Weights of a small mixture-of-experts language model, trained from scratch on English Wikipedia.
Training: a variant of Adam for the experts, 318M tokens, 9702 steps.
Below are experts of layer 9 (counted from 0) of a mixture-of-experts language model. Rows are named router (the router's row for the expert), gate (a neuron's input weights, with its number), up (a neuron's input weights, with its number), down (a neuron's output weights, with its number) and show model dimensions 288-383. Each number is 128 + 24 x the weight over its row's rms, rounded and kept within 0 to 255. Numbers have three digits each.
Before each expert's rows: a language model's description of what the expert responds to; "mostly gets" lists some tokens that are sent to it at least half of the time. This comes from a sample of Wikipedia text that the model never trained on.

# expert 1
What it handles: First pieces of words, often capitals or short stems after a parenthesis or quote, such as th(ree), S, At, However, pro(scenium).
mostly gets: " However", "At", "An", "Sh", " any", "Un"
router:118082123104133122129137078169158142147151108136118125124137149146121117084105095107109139143128108136140131137145107166124145152127123145126127152097103150098137116111134125124108162138170112161111115112080142178102137096099109107156138128070111117130136128125096116157122079159113138183
gate0:159145076111089079138091114130085108122123093109127168161181130158112093161091117135158118107161111103114124157126154143161172120149167142113103150097117126106095158147115136118120122121130150197149146174108154148136134119105182083108110110166080148104143134141165117160124128106122118147
up0:120135134135131106120134147125120141125124143128105120133122112148134133146162130156157174076129124113122128143123113146123128136120119114150123167122109157149125106112134067126151131108112152205159146134121144142106095143127142132163112068102075123093138055136110140223097133151131134172
down0:107172179148141140130135111114193156159122147150108123160137140092100136155110089128108146156090172144128139150147118169119164140143159129141102165117131083107096164136140100071133099123114147101065139121116105122153124130169149145113120100127157112155113171132168131101155126087129122135
gate1:106112098081108117136128092153137128156097150111155156186146103152151156099110126094094103130160136098119088087124148130144144119121114150125110071104154152126092112136118126143150082141137139124121109150148099108127116157132103138117101131130140149117138156115097111135128151128103104155
up1:156150109110093159082126140128140148167133136129135177102141124161122149110099154128096119134099130128125145115111116171137157132151134162140127150140094146097098152106139170170078115139114094144081137100159133174157169148123083140097108163167164127127125172122131142144129126104150136129
down1:164108119145108112116106135093098109132115085153153102139103131118149136119159087151126120093103140082151130089133147113131150157105113123101149110100137153131138108120120098159084193143110146159134102077093202113096135135096103137130111090140124129108131148137156118143116104116073080157
gate2:097131118156116166113108158128126145139119150111129147117120180118092127142152087073138140136169111107146145156136112149135116189131126139114130112114112106094141150102137154147130123161137139146076148150175126144133132129145141088099134146150149207158127129103161101127124110157133132144
up2:154158152121173109140128143136146150142133156146134120159085098110160160123113162145116096172058100146141166081111099130122140100146100141177175144162126151139144126130128136097134111106110092156152097105123132106104144138162108176152181124139102103118090112111110136147119100096141156128
down2:119120166143136106145086094140088153121107131143185136116122158136132100083161150137153131130110136177163115149155089098113158095109092116101164165118169124168110158128085117146139171120148119135150087104139122117089095156119099169172124103113087156167112116157139118120104124153139115096
gate3:098119095153146141129170116112140091139112106082091107089170103152096125123185107123164118094107118127130109179140163086116157134131157136109146176114134102104144140108091149146121153126117133140129091117145124124138129087144106147112137112143181094061170146111099133084140138096115137126
up3:080121116134133098088133169127122126135153119127184108107156127122155115144166113180134132108128106135130119122139152100112138183158073165136069088103151136137130155117133076121134093165138123061134116143117123139132122136136151116133159146115130111094135176154146115106176159145129136179
down3:131115137126118139090140126146174133118148103161093196180124165091150093092116127078120106136123108140133146132103093140106175149135086115115148117148086100123153165157110135092167121090112165087137098149111141119100087112131086177104143164131133146150134119099157134138088140161149131093
gate4:111134103138136154122118160133140164143095099161106206080087157131141114138124144163173148130094112099127108103119140123100119160144099134120129110146159164148163122130127148136103144142122116122114134133123141127096154119131123156116113107153096145103126132076084119152116123099116146174
up4:103122103147135123154127119134113139092124107113148172110154128141153135143123130146155116130108135120107129149173127102151129140098117123107109132156142148132115101111105137136107150139085191081132135124111138132140116107117136159130126106138093094111159137121084147142143117118101134123
down4:130130113110114120138070108157110115152135109108144109120164128149094086080120139131125140136126175140127149177144133127114102125154138129089072104142117146109136165165105138097103146100169110135150159148136099104051113081107113101104095126094119156122127124115119116145141120110092074109
gate5:094154142126123104061137133133127137110143107117170144127116143141167111124105150152123134130116107092108127135142107137144116117145137091081167144082112151090158115117149110118133132146090096074105138113176142117121139129124116115155132151138162115144116127136115127170123148136106111142
up5:132122142139137149168107135127174131157171154140101112125091090090098170112140148119116121143133124128151153123103133140096129151159138179140127127153170092137150123134112153127121092122144105157113093171093077140116137145123145113117129122111117156097097144116170120114123127090172145151
down5:133110117090156100156147116121124146162133140092170096129132143150147107106119152124165105127129105113107125146186120157164099096144104140138168114105112147121106129126160122118114150159097116146159139113104172154055150108157207075127160115103115133139071122136132135136160116159146118127
gate6:105126192131154088150116137143137098167171085158166149150125134107081121099148118134148125096171117153176126128116083127140137157124122096115095145142124147075105127165168133091116158152065145129113157127127167122133101119081130111108105121138125113127167131163111120145133092141093135132
up6:121101129140101104115109129126140107130116081169142144091154151156145114149141110101114092118148138148134125107123125106157148167109114105066107146154115098119089101141124149104141175118128152132141158143120162135137118094088158137121120144104118110121144111161142134160144107169085125114
down6:158136108114154143114116085115153176089119116091105150091174124125148150166056113130117140141145148067092157074157115101175149110091097086146127135146093091136155160137179118107110108126095114121160130094115188173167175139134135158150133139110138142131090125091173075136107103110186136078
gate7:167125078132148169112129153130102098100110096107089201165133155136160141103130134123140110131092125139150129167106135109133150130122134128136133114140145089145130095177126102125111138122122141111103122105145106125143134123165096143105142130145152131157113141150093099137109108119122111081
up7:174076103146122158130127124116131131098116117118099168170162151171126179151131136100083110115132146121161135136134119167111123152115091084140119089104114129132110170138108115137114108130133148095156132172091132122134122151156150156121133130126149127151128170120135133094097132111132115097
down7:093135136118130143139111134133141140138083176135184150071120099108143137174147116145119128140094110170147151121130105155132143121126117071140146118133159126131112050136102082158112119122131072133137141102115091148236153098141086115154110121115144172134129130110111141104146100108162154144
gate8:084107116082099108096096066136174145129120131123145147133155127129140123144122152140133169130104146131111123178113147128156146139126104127136139134127100079107118176164080133092144137156139111111145124143159130128143080146126123132137145139118147141125143159143137168091183146121093119098
up8:060091106089098110099118081151155159137122127135115131159151129140200165123136117155147116098130118142102066144133101122172171128126112149090113127148139111121084190123099122080141148113129123075133112127139131143122126153093193131131121108119135137144172131161122147117143139169119132107
down8:138168135144106139108110129153106128105137145097116132121119143117180126187124147140120123144109127145174132118167138136078143138163134167124148101132103148107140160153121145124119088122125147148140088102163140134183108127141113176127114104121121109134119147150123161127125122134155123121
gate9:115109146130146120136139149134079098091121096108116113137130145155126124113152126125121090118136115121145140132131118124176150163142111093144130150097145111134113144109145099137108123098103099141129157185117137141152133199150115163072103126124157136160091155133135128147074117161089072094
up9:125122121071150067108118143154150130123147134125129109141112134109134153123187140142137133132155152123092136116130158164127111100121094155130178141103125117115106128143115092122120098124117111174081112118132155143153123145104128127116142135122098105164091146150181081140106147131110107139
down9:132134184127133154095120128125146172088087123125131102165158112161150126172174112159118122132157136160165116117115118085132135105150147152153070136141132144074148097147132185146144099116138122141138123123137149115203134145083153127143155099102143118124107101166167132154133115102153142144
gate10:134098130108142111101113116094106150121133154124109140107121117165137151131100116143117124116155095112111130175159180083144117168137117134102116148139139146145127109108129136110149142205110138141122133153159139129121111125140093107134108128114122132125118165117078132125174117184108128111
up10:128117146092144128138164091145132102112126147136141118122121126117135144125138175116117125135184119140137125143145119095155107131138067128132084143100121146117125094145145157142175076093099114100132135129130100080146149203121111107095138136117150097116133104096117139181151151093132122122
down10:150162133106141103097097104147113096159119144135138149074122123152147168180162136098118148127137095145125153159134148127146093152141147124152082140141171121131134160115100143118142126133079101110152141146140090122198086113131134075154127139097127154124153102149141120130140146146125149121
gate11:102151118116103109138133099151092117122127129153110157152099137124076159142130173086106160115159148166143095098133114108091127152113111132124123123132163165130168130154134115128152154116144172140147126083132122123128140065109136143080101104137165148161142110089158188109134090081161139138
up11:131133138138133120124127140126176145121149115131159128137141122124166087098115100160140113109085097105137155155137142143122126129139106159118124132109107078113111115129131117123144125157113092115095142178131128184111127142158088145140174140117099120150118168150052046146152191197095138141
down11:147122152111109146094113150179125117135085129144152136109091129133111127129168124117111115121143128159142155158146127119082081132136109140089141105127094129122123117107131120130140150131124113128156082103137138159113149127109101121126116132095150152127122115146108142127141092157121129137
gate12:130155142145158144156130105092106105138140097123138159121118143143142147151077113146124106113125116109137123174158180098109127124157165118119107166135133138153109113134144135144117114135115177117095141119107129126125107116131166125114093106139151115130108129125136046136160093107125108152
up12:080145132137112117121156135096084121120119104089142163154142125127142084146115101114140093115159121094105099173152157088168146139094160114128115158123163122138106126100104124113116157155117143127140140128147146152150101119135152143123106101125135129097124142155144092095165094133117093148
down12:083113135056109142154145119138108163141151135113112100097119115133109105138087124135115147136136093162086095157126117136112172126124094122136124145154156093115155138125132178057101114102125146162138132113165116138088128133108200148153161102095114137094143108135156115098088156108131085114
gate13:126171161112146122119136097121155121113132120112150123166137162086106141128140108113102084141174164112136155104099106160139110100120145117139141153130135138143101118176117112120112124112103090128097133134153159093125125144155135105115113123174149122120126141150133121083089143116127121121
up13:124171126135136117129128119120147104124171110131190126127134107119147157115105138139128113118136129136112184100121125138149115074127127088172171181116120109137106116144123110196159108132069129139110117138116087140126139166173113121123169108137139065121144150101114150120099141117155136161
down13:121136115143124118157141113106084117158091160134116101133143098104104146184126169134155111161129124134152160094113146054102148189164088167131101163133098101145122155134151151127139117133138117118141107122163090090168113138098138130149133100157152096128158146146148148151160120115133119106
gate14:106150112143131135168115159139123109107146112106130140191176147108131099080123133129136157156135132155141122127128096123116155154121137146121081136169123159130118080176131088110144130120097129097161159113113166110127101080129133137101172099112120115082136109178183142159159108132122102130
up14:109113113133094118150130137133133104104095136075131128180156139128115101115101129115156154135149144160081088113160163105126157113100125144118092158145125174130134109132084126134120153096126208144119151134120144138159089142142126177108115145106125077076161131155159164154138113107105121161
down14:119188123145124132098107126121147155126135128120111186125146107127134171137083110092104113123127117123166138130110118129128113132104134127155096132163168155147109095130150120126136080117115125130113115117109087136214071122126106130129107089152132140184100161109119128058128108074129143131
gate15:151133100092144118141145148112114136153120132122151162113109157173111105135122104141156182108153106138121117158102140074101130132158089134142142108129148158111168128110136147103133089151122124128164120137139092061152115114133136105087133099078146130137159143119108118140153120138121146090
up15:128100100135164130117144146105093095115098135111123147145153168170129089161156087103155164087163123115137119146090128120147158151103115103126127066152138163124133149102107118134155104153113161137167137157153112099171074103125158100088096115090154157112149155124141160110157111161115126086
down15:133079147154143132116123099139154105103111120111153119095125158118159110112128104145134118126121109140113117154135124127126144151142084087107125116125104103158132212144085146145165140120082126150221120113135116116158145133133130123138098132113131154164122132151124156173155129116130161158
gate16:139089083153112119148127122139131155129140150107123105153148129105152106127120192135060113088192148104118067116134092089158113123139127148135107127098128146151169121090099117148099161158154103119140144161130121175145165156141172131162171156114131118060130088167145111130170104094135114137
up16:130165130152143139150148148153134116116132107135128118115115116116130150103146142136197132122094128169131153161109129154086112085152108077122162167127120099115116136158117108102126100097089153136094088135134121107106073166148152163117107099139146101167129204145089118101072137139115140128
down16:162072072163113151122135153136200112100092109106114099124197137079147135132123173148110116112124126090092112133101128140121095118086129142143117141105118130122120134128142134166123132114118113118114113128142189150062175159098125120129171150169126150125136084139138114215102111123138120134
gate17:101133140148091107129093164139114146115142135161083138118111101087150126172090081163142141139139135122093178127152108112108088139097100129137154158124128155144099214135140134122114094140081122147104128143135157137127124099107159080060170140131108176149124116103157124140110108115162096135
up17:139082095128112092129136130128130128146106154134104135116122125123100161146125142145110093072155135111116099102142122096120117167128131122106155140151086145188148170120104110112156123170104181090130107170169106135142131109117149067078126113157148135104137155115143166082162138092147091138
down17:154070111119118111098141173084136135148136131074111110086139104179160103223096143186149138137113128137128110165143149105105132111101124153142094118133136122157158133103136140173108155102148137119177163156105165094193091118154130140133127113107109152104086125102120120157118112140121161139
gate18:119081135122133112087155141137117129098122078115110152126168109137084098139143127100088095111124100131138115125114110151128167135114149165122153099089152114172147124127124138072120152142142156159141128139122110120124112148133145144114083109095118145115081169116110165117163145108136090118
up18:135133082134127119118107119115138125127153155116145117129096146127122143151091092157135170120122097143138117133131121109150111156118130091124073140140115173113094124106154202130127113121086114113128177156094092101134164113124136120135137123122152131132149110101132131153087136083108162159
down18:128070125134097162110096123112174135142206112146134114146131148144134128165117131155123152103138105103118132165142108157125141121077121111128101145143175129189116126139128068098113131125122147126175133128136191085162141074152104084131135135170117142110104135162101095170157111159110106134
gate19:131166141126136165178098153119102143144156118147107106115143134106132110146055099137158119138174134110146110106144157147157173106149153119093151154167119115170130172128129125129139128105130200142160114125151137152132134107079159088142095132119088105100146097120141110175113113163096098146
up19:123119112126090076179140125088118131098103156128144102162134138145108108109166134086130118106140133131124099144133150104125071124126039115105155148134111089123126132102111128112124156132163134120095161113125082101119135121137130166110179126154158148135101139107154121067155101133112144087
down19:144128143150135138108155103116091126093136123174098147138093140177130137103142112096156100115110117133123121143114109181135149094171083139125137143114115126105174122114120171134121138112127141139193103164133165119085132124129193130123124102146163124076116105113150110148173111148123137141
gate20:149162121126128079107100170118133161131147106127132143173110105190133108136178103105118114142124136106109127105139139100113099155134152101141142127151113109106151105167119175134187131103125138146139114122125129118124140123122096107107135120177123135146129086124123137145119138114137113134
up20:128128167122178177144141121124111129116127164145127096102119110082125157099083176165158149113097114146137142121074138118110069119135098152121126158125139158125141125100127111116119127132113073145101106128128150099124148139128114138160171141120140137117113122130125113159134110102155148165
down20:108137162086126081152158101155143133126111133128169139115141115128150089118119118150139118124161158135109107123125126108092126134146120130151103110148100142109126097122122113198126145109153141166153122079128164180102126109118129108133124094144148073140112093168138089098129140162109139145
gate21:104092093145109144114113130116145158117127103119102094124132097163160083112108148136134092176122107145097113163168124071156119141141117142084150113140145141154145146151099148127110142135107104131161101136153109101120140145140123127093137065153091171123135156108129127117156134130126123092
up21:118143138135179155144128146107077146079126065143158150162102115113136145159126125120123119123114112154137120125089143121141118140136131124122156134094136130135138117105150062121134140074139153132100183115108134146111116127106125125131133190090105082106098116133122128142138154105137142140
down21:129147112130142203103122111115132110131111143160134134121097145109102091082136146155104096166101137124175129097110133115164140121078106116138131149137094141135146119157169123165172126103147166172090118158177126153019111121136142163164114140149116121111097106129138118165130139104118149106
gate22:136123101154139146105166100108176133136089164166106095083134109137108132114158126173178108132140144138135120157149156130117129127168178129142120149157183083177082135154136149126157127124160183098106155133132103105123126112116115112136092145127091120133094127128104113104135136133116181140
up22:152141165091125143110103157102100110151142144137137138134082150120129131127155174075102172151107128136127167104108126165120133135109096143179164115110106143094129143137141133154127153149084056167128140139133133125112118109157086140145125124110157161131115155093092093173094138111138112153
down22:108099137094146138095144160128116163120124137101127152112095118148143159138103123162101108145069104125173144123164099156168133089127105105087173147173087165103147150129143112125163126152112093145169141160140151112178149128114120153133141113096171098102114138106121130151095114133163088101
gate23:169109154106132069104111117123125114113124122169120133110130155138086094122122079110130133141154155151147108130113152138145100168138103131085132110127088146142173130102162132107147165144088120151126113126120114104116116127131118119156164109100135150102122114128106164127116146138115119133
up23:106148170183157178137172130144173153174109124113123136114134128112141175119153174195103155139078133120138152103124108092118183158162117138139122132124140099117143117137120122160147125154153087107145110130146136171114155133117113120098135123179109108153135122160141113124121111117158155127
down23:146171138086133158107118115123121079156066113129160101141144116130063147108111158100106135122111148104101113138158143102120153146172128123113105150128114130114131149130111103142113136106130128150094133113127132142072108137095132108120137115145120086114152134157095108092147145128127152100
gate24:120156165123102145137081141124053128125082112111147204132146140135091111120124128132057166166141131112159177109088106119116122105191141127134123114117076149110105132149154133123158143148158131072177128139167138095128152090102108101121092129123116190132078118071122090116175119140117127149
up24:146125073154130120126131152138179157145158172137093089119106116104147149126113158178147117138101123132132095063117108130126074116155171102152130141137163115156141128100120153142097137128085103154059082131118132129113147148099133137111146127127128103128160108135110110193083111106170161128
down24:157110139145120095082115117144129117122122150124111109122134130141083118122123171132139124149085137091126077116128178134154085103136133163077180155136130133128100133152089159111144142127130155059150098145130149117091155139115133127145133100134091125150162101129134136121080131143160104089
gate25:083108122115069146138125080119127123155094132109142149116129161129116113152129131145084127047150137137127105115166103085150166149099138132142139105088127115134126124096126143115045135150121194116167152105112161166126127090121150133125138122102146131121146190150114143119147103119116129119
up25:091190115090109149099131149131114166122156103127105089122141141113175105138160128122149153105129104120121131124102108165101110131166104128101158146138135127128113120097137136127148122132137165122136153110104139127157135096146128150131108158099094124100126103143157128103129138131103126132
down25:111106136118162156142135093134180129108132124143099090153098134140137149097132134072132102102154139133122122130131143068122115129152142102155115103153110150080147135136156144090157097131165119132064130124137120093060147171134144103175159105098090134156140135126083142160162147122111063151
gate26:137120149122126097117123155145085083134105132161122148155144159156137138123100133126115157123158125183141111123146122163139126140123131107099114111151129092141154111146149123142151174140111149109146123140124110141134118126079105143108107116112112162167143139138089157108147123139060135121
up26:137109086160133111135091104153116123125139150134154148167149153122136131089117139150108108168121129129117085141133113122134112070126158144144117140116119126150151145121121110207141077131159128153157149140149110137125102150151152162130119080135135086125165127171168117144095124111136126082
down26:119129155087103130124125102178131113116135147111150117145132135129167118128146130147108131171119090100076144075163140126105135149161109106088130151129127106129107103112130139113085113143110127170143094154119132115106132101133116137134102190151120118145137111107080151110095152110169165101
gate27:084152106121142124121122157136095118088115110152108148163138116202154077115107137124140156126147163122149116166124127110139137170107139139134105116072141166156154147134096123114129152120138158097129151137141090125128133145129093131157097120146122175157174154115110144148149119153106131153
up27:132145142139120194115127115121100095171143116107177140074148128091134101125147117136159113130098122128126137152123138140108157110131098171143131168143106117089101153106108146103106108152122137145107112154132151154121102101128140121127103157118121140088090121109151155108161141167135174114
down27:180118107128191126127142144155123139129178110123133138115076102157150169077088106138112167087103121077121124150164131110156139132112145163106087097117135144096149158104098122131170120142156107119166099150123157160105151147104170123116125128155122148120122074148113125138071106126103112093
gate28:159125118152105123073113108093102119130103135136133121115157112136129100126084110146109130152133098141151131143141146153138155131126160095091103127138125133165157113180119117134146127109139205151150129117155123127138133136133140140100145149151130138058156134129082119116115135135115094122
up28:120130073133148181085111140117082130087083156092195152134098126155107113137125125121125125102139146150156108163152132140180113122129171111148116149093145158144126136124134155118119137116112113124096120121100123182160118190119121132120146084136157140117151151112112157117117166102098112113
down28:108119127093109105141135119109076094127177158131144151139104135145143129151168127167123141130098143122126125108127132128126155137162087111170146152126174093116148146111127129106156096145110145124120142161134128122164150139140108129103126137066127167113108108135069166135070131149110101114
gate29:109149135134128107133131125109096147128088173120104106136140115129145147169109081111133151153149182095145082106140146131147105145099137134140140101132140097112097139160124154118131148146143201113119105144146170101154117089126168133121095098099153106106164137130063132175142095178125098122
up29:145116151136151115140123124141091142115103145124193094126133113153143154150135132114115158154116133135126133090119137137178154141133132135155147114142096102112131107157105133142127144120127117153090101122142191126145130101158158114138125136105111064114126160143084114182132095108141133141
down29:110150122098149165119143105149117189091116112168097135091134107117127138143075113128124150125122120133114144113175109124146150149109111126171108120139089134142151137152144110104123099134110142135146142164142070145207121126138142158144111131116147089143132094131157166118180081126153114100
gate30:127132135136120139113120129112125106093129165096098133101116134153164115135127119138116120119118162117114147144126129111141114134113121124158083083161133080163111155107133124095141112101136162131131094176136152132150101108132136117088106073135179125148132131153123141120147128164122098091
up30:133119108124105139098139097129142163120129150135118165135105117152119120117154122104141120131124100130132105125127101163132125128097095200121188143124101073097147194128133108096129125154143130142116111120150120160128111145096133131092143084139114138139127150124121173137121108116130120145
down30:129101146117143086149137107148119082111128139090171091130148110164111124121125112133102124106145157132083121121113211157153114138132116184109098113108136092106157146125129153118097134158138119165161128103126141133152148158131136097108131121156137091116143127141171153107121116150107178144
gate31:114136096153131107085130141137139171132135148120135099116128086110155140142133133151125146104078113166129142106091122103144098153156154089152077097133117165169093152116179145091166109123097105110099117113128111118106116114120082148136185125136089150153095158100097129152131184172130124171
up31:137140168116135169130130162123110134135154132168124128185075168136091145126118149124123111150166143119138151151137121098112124130146113144175161111113135118102182139142152112142105130108145144141109082132131141157134128099125138086152139146103164126134112108115161100138134155121163152108
down31:102167125153132130122174097110135101154170168131182136105099133155089144087164113141161119120100152161150139130143109141112146113139074108154134150094156114159097155132155115161094113156113164141157103123095097112145165125135131100127134178150132162126165141061129179070160134125128154118
gate32:115134151109153097116148118139144100128138143154130142105148125154155107104179142121101130122160123144181192099152101117134125116125137122137077132132128159129138145126152132098134132105146135116128134112128133161141134072148136100165150169109158149125122113126117165098083120151101116154
up32:130088125124116103104137109114140117115115108113130125137156168157127085121149110119086107133148109127134132147173140151141154101098129107091105113113120137117125159134118109121113116106155144095119120134137129173139082081108149146155100152124156089125152140114101151066133144166086105133
down32:133165144188124157075103129149106129118122114148109125137133132183117107163159127121162164116148137139139153101143132146127122117118144135113118098101118130115084111147131107154111078123131136146153134090151186113180115103124146141141095112127170146127109119080130121127101119132126110089
gate33:104117105103154162154122171124137123109126112101095140161166145160129069138119168153148152133153166124107133143136116089127145109114102100118101103128116154153150131124125143080167122116175139104185153141128152123128088103169173070109093152137091138105169134142125136102123167139103101145
up33:180128161133137124149136134085108130136150145136089094080131160126097136128114072142118099134115126099132161108129092153125127158172144106146144136128109112130140124089113164124106130102145119185105115109105139145143165102113130151127157117108152107136084116090168122110130103131123126161
down33:112123099100130107146142145103131129112122093187131135137164163122104102141105075113187110117126148113125081145182137119117109169148096125147097140135105128089087150138136137111126154077107150158135160138149114138104110107125146132123135094124126085115118157103153155119146139103133148108
gate34:100135157114130137148124187138120150150131139122099135139139154167095113131081166137113148124086155153131171087132118116103108133131130181139087169135166118131110123127128094174115151084112171080137127119203167116135107076155154129111094132111174145130130140113081121119092109134107150140
up34:113087151114110111147119136138110134109143131105133152119141152133113113156120120127099118095137123136097147102159108124118165138122131134141100136133165121098123122099110115152122136120137188102140147146153169148139064099148153152095140128126176144140159139170111149134128134134095128106
down34:157098137145137131118095130141147122162166119121137116095132136125119110117125096137110110149101124112081127103175087130139155123131172110132144096122117124146138138094130134119120138132093146124116157110130153147087145105105125122105137129123110199172140117105174147156116124100146099145
gate35:109120169116130072104147118160180140160125160096110140145138123109193101094127128138119108191154117110129117150121126104153129140131117104125122166159133121122123121144155155128167152155112156176090139154153111175131107121146154124141128119051095125153137141137086072082130163164154119142
up35:160164150147169163122150128125116158153116126171140135141108120100107131142144150115151147133106135132104163116095124099127113133166162150141104110122119130150127122091128139150112090095139067133172147139120109144110176147104089121149129102172122154116117143112164156157121125109164174148
down35:139135125115120138141154076106134111152126110130147160114136097124117126108151097101123090166118133141137101132144141137126124120156138145093121144153156113107139099106108135107134135168140139160133138157111119100104132074099133099110140141164142202104081111139112094133083154119088139125
gate36:144126138148142156110084133099103096095137111106116118132180120131111136105113143110136107126137132150158111153121116121138146122109128168136147112108137123148140109126125106091113096129159209148130104120122118112148088111154118141117118123097164133087111149122103107108127108139148136135
up36:145155147113120134134116156121172128123078142100102109103128151094125147109123093133086123146135099114106135100111144126137113110153169145079125133152110124096135140152125109104073160096115116118127132134071163152114168152154139135115137120138096156135117130152163132144134187115121129146
down36:166144150129099155117136114136098139120075121142114123160131121102167152111133133103140139122105141098149149126129106146124138130133132120143132122129117147106120067151171111107141133104121097125113102108157133073043110092114127133140114102126113092179129132131105123168176110137131150133
gate37:150136126109143123148132167151156132122112117110150136149111118114069128151146098100109182136145090149146143132146132141119156179159128180107170132102098163130127127147134110128155154134087128130142129129153142171124102144129131051119114117138142130182145117145127081141084189134105134131
up37:143102138144121162122146078121116147132104121149115134125120114122140172095101169119133113121103168143110137087109135129131105118150156092155145147117120118114157143114136151138123100112157128116121120105115140113127179160120099166148119142127156129104109100109136151151187120073145139130
down37:082135081121091119116106119148146137077173129091136122130146173112116103089093088103142148107139132139113116119176116159145146145154121129133158106123127123111141105110143124109161135117183108130127172113098090130069117110097113134064146109105173127140137123076125146127134100167176109145
gate38:108156172065134111111118095127138111130153137133099146174091140140121146107114116104134116125162116161104139111134091136133109129126095112123137132148107129114132134117121170031111104164112137120146130130170149131137150115103097126128163121140123168136122154120138142114128118137132133138
up38:118101148096139104109118085121126112138148093131130171139156159156112146116130120093122151095156128147122099139151074107114138106112097121107114114134070137130127118119131171042131129150134167115162078132128128115144132112130103127107145129101104094140127144127169168113135099134121126115
down38:138104123120139153153111164124108195140092136128133147101126139111100121207127140109110124143124113116116147129052122112144113133112156161116092080135149125111114082167161141144110119125130157136142109124146160153182129142138146129147118108116123072123133164120152120119120106107139126122
gate39:085102114134106166122142142099124119134123136107154122065124170119067136133088118105171146113141167092150120123139155086136104143095122096137130160099093121116151121153141143104109167125155152112114137136095171138152155106138151142139139098111152119143136151126139147181157120158126124119
up39:110161114155126098123127148158121145126129124143139125138167114147172129147160127092116104147130120139149158141110118157095174079168135140095127104187144152109141138134098046141126097101126150120108140122137118140135159125112153148132102137127130080080129080133155115101096105132121160064
down39:149113136175147129142160117105133110123151132175148126124179148143111129090094106096159126111123118139153092155137119102138126138109109150144133131150122101107144144134113136157102116103146131099137111093084158151082148106145133127134153098133101152132153118096113120123140152101126141155
gate40:127146123101128076114092134140142114122150123132136143144147101131113142121154118133099098150130145106109135104136121093134091121133130122123086114152103126151163123102108138158143130150103173114112139151122151120112078119211178100087148110106106161121167122102132129096109124150101118126
up40:145093146114113163137101083145135136148116121140129140112126181117143141148119122145178159151176164145129123130134108101152122105146173157145141146081128111096151140130122123125144122121127140117099124127119109152123153126126109125139093144143183122209132138118138135121145096115101121109
down40:164072151113096157095146133123122160102105124141148073108158106155099127094107114100139127107115093131123107159134139158134133143133136124094129158099117128093143122075110113116127156152151118132153149117108133146080112150128141142108151099129051137134139130154158129146141165120111132120
gate41:155148123122176153115099122102109143170110140120173169091151138114137130164086119173079164120140100145131149127098141088142167132127161162115064107122165157111119100136139141113128093089132115162138137154126097133146084114164113149141046152122148111162127114109136119123147105114097094162
up41:171160103153128158114114115111067151132112111131141135099145173132184159137116133166104122087145112171151111138140127087132161140128166137122097141115189123125110106142125127089138142142160204133123154155123118136109146106118136121134073106134124112152099159116146165122129115140140121123
down41:137156127113116115100119116127113154139124132126136117134150124121145111110100094105134152112118123089135163105162112093117124154157126125109170118122132130107114133122140104123142088108083100127108136136111090094129108130125130073130127139120137125137114125186114102106122092140105106144
gate42:101080132161129113135124112148122150112116152131114142183156146136133110136130150109128093165111133095135120139144135133115127166105073097138127122118109158086135118107104159106124127097108118144126095103117119154162087148145112135158132132172106135140145142099078141126165128106119089106
up42:136170137141140109132147118134125119172188117134163091084111074135123119116146092155110161105111128125143141153105154175131106076152170107110131147159131117180115124188110126138155096128110105133100157102137121051120119102104130124150145053086164109101133129123141120130120143143202139126
down42:128094115175122151103111109123172131108132157166112112134157113118129139055115146150143135124103098167129132108156080097136144099104140107134133155151124142109144096133145157107085134120154145136153139103136161081000174116092143166156140119111125129140112154088136134145125139143138089099
gate43:125148071148113139115097137131100120126119117117141104167129160121103104109115132129121092149117146122081119142159136069115135119147075119093150146169129070147168124140109074160173119140115151129123130135134114121097131170105169132142146195142158115111149137121157153164127142146114109103
up43:122098167145143119132165122143154143167133149113113147120112073126171174144125124133110144120128110129178140094081129166112112176159137099136072109104111121116111131116159134129113128134113125134121118125145110099147133101126129139134131075141168080127147093139075137091121130139119161141
down43:147106132157137096168125136090131158124167125122169140120182113108114143163090123100111090137144138106095148073121100135114136114144156119116160130102120130110081153135114126113082105093151088135090156098102134150165140186114112114117162127121142074118137146145131120116125123135117153119
gate44:149174161116126114151103123101135121156150110105116123130101134117099110114088185113180134158121113163119133135131124160129143126146109149137177178132101152083137087101124143140128135091119139115066109146120142091124095142193145120180127137146101145128128167099129124124171119104161152156
up44:090095129137159112108150121158107150108115161171148093121133105154162190106161147148120110144112140128155115125117128117159112111134141125155067109104169105159135145144138081095143095159102100129154146108096125125123155131094090121087107138083140125133130131168124146112118138128137128128
down44:122106157155151156097147149103113113136151094147117113164137185133151104114160122138132128145108103141181129071128156143129142131140081107075183158108122107149158142088104129105120111135141116178124137155145148145093155153108122123157129134095087148120131146114173141105117127104122125123
gate45:129092148122107146152138138126114153109138141114166081093142117134144125161150109136158086131156083089121111137105142122137123133147143122112073133164129094116127176099123133133174153181134155155114140177135170155139139119131187134125099128183136134123133109163127102140129140168109098130
up45:127089102126151118125144141102113130129152117134120120149110120173123112116140117096118057127126106118098128185152155182166125120122198165125137104159105097109171160157085136144088148082160115150126117144110131134142119142163091114147121143116085140134142146151186143126133125115139125155
down45:134090113116123144141143154118129119103147114153125140168124146110117134158148180120105129146101125193156137109084134108102092105119159157130145126122123133113078106103130144151133104129131114132093152121148076145191114113147103122103130103129176129131114163102176150107135117128121111139
gate46:129101165119134136151116116095154097127081161129154175168144108114096105120077083112130140060170105158134135123108130122088141130102128096137109144082112133117158127127135104134103083106147105141132114126102109172124102159096121125088127146124183095133110143114137130100131127077128130138
up46:103126153107128117154096144128139102137113121114115158132169151120124096111098103134110129080175117119125162116114098141101120112114158128122122165106103128129124130131144099102112120123127176113133106130147139155152101099115124107098124151127159145167123160148170137108117119113118107132
down46:122178132141136132162123118077087116136137165140132165143107160136105151196120158155155168158093155121111135097104185098147117117143099146093132112130138152122129078109109123166132107130122138110142126127124165141209093158125143145150144145133108126101103176149159110136127129134103145144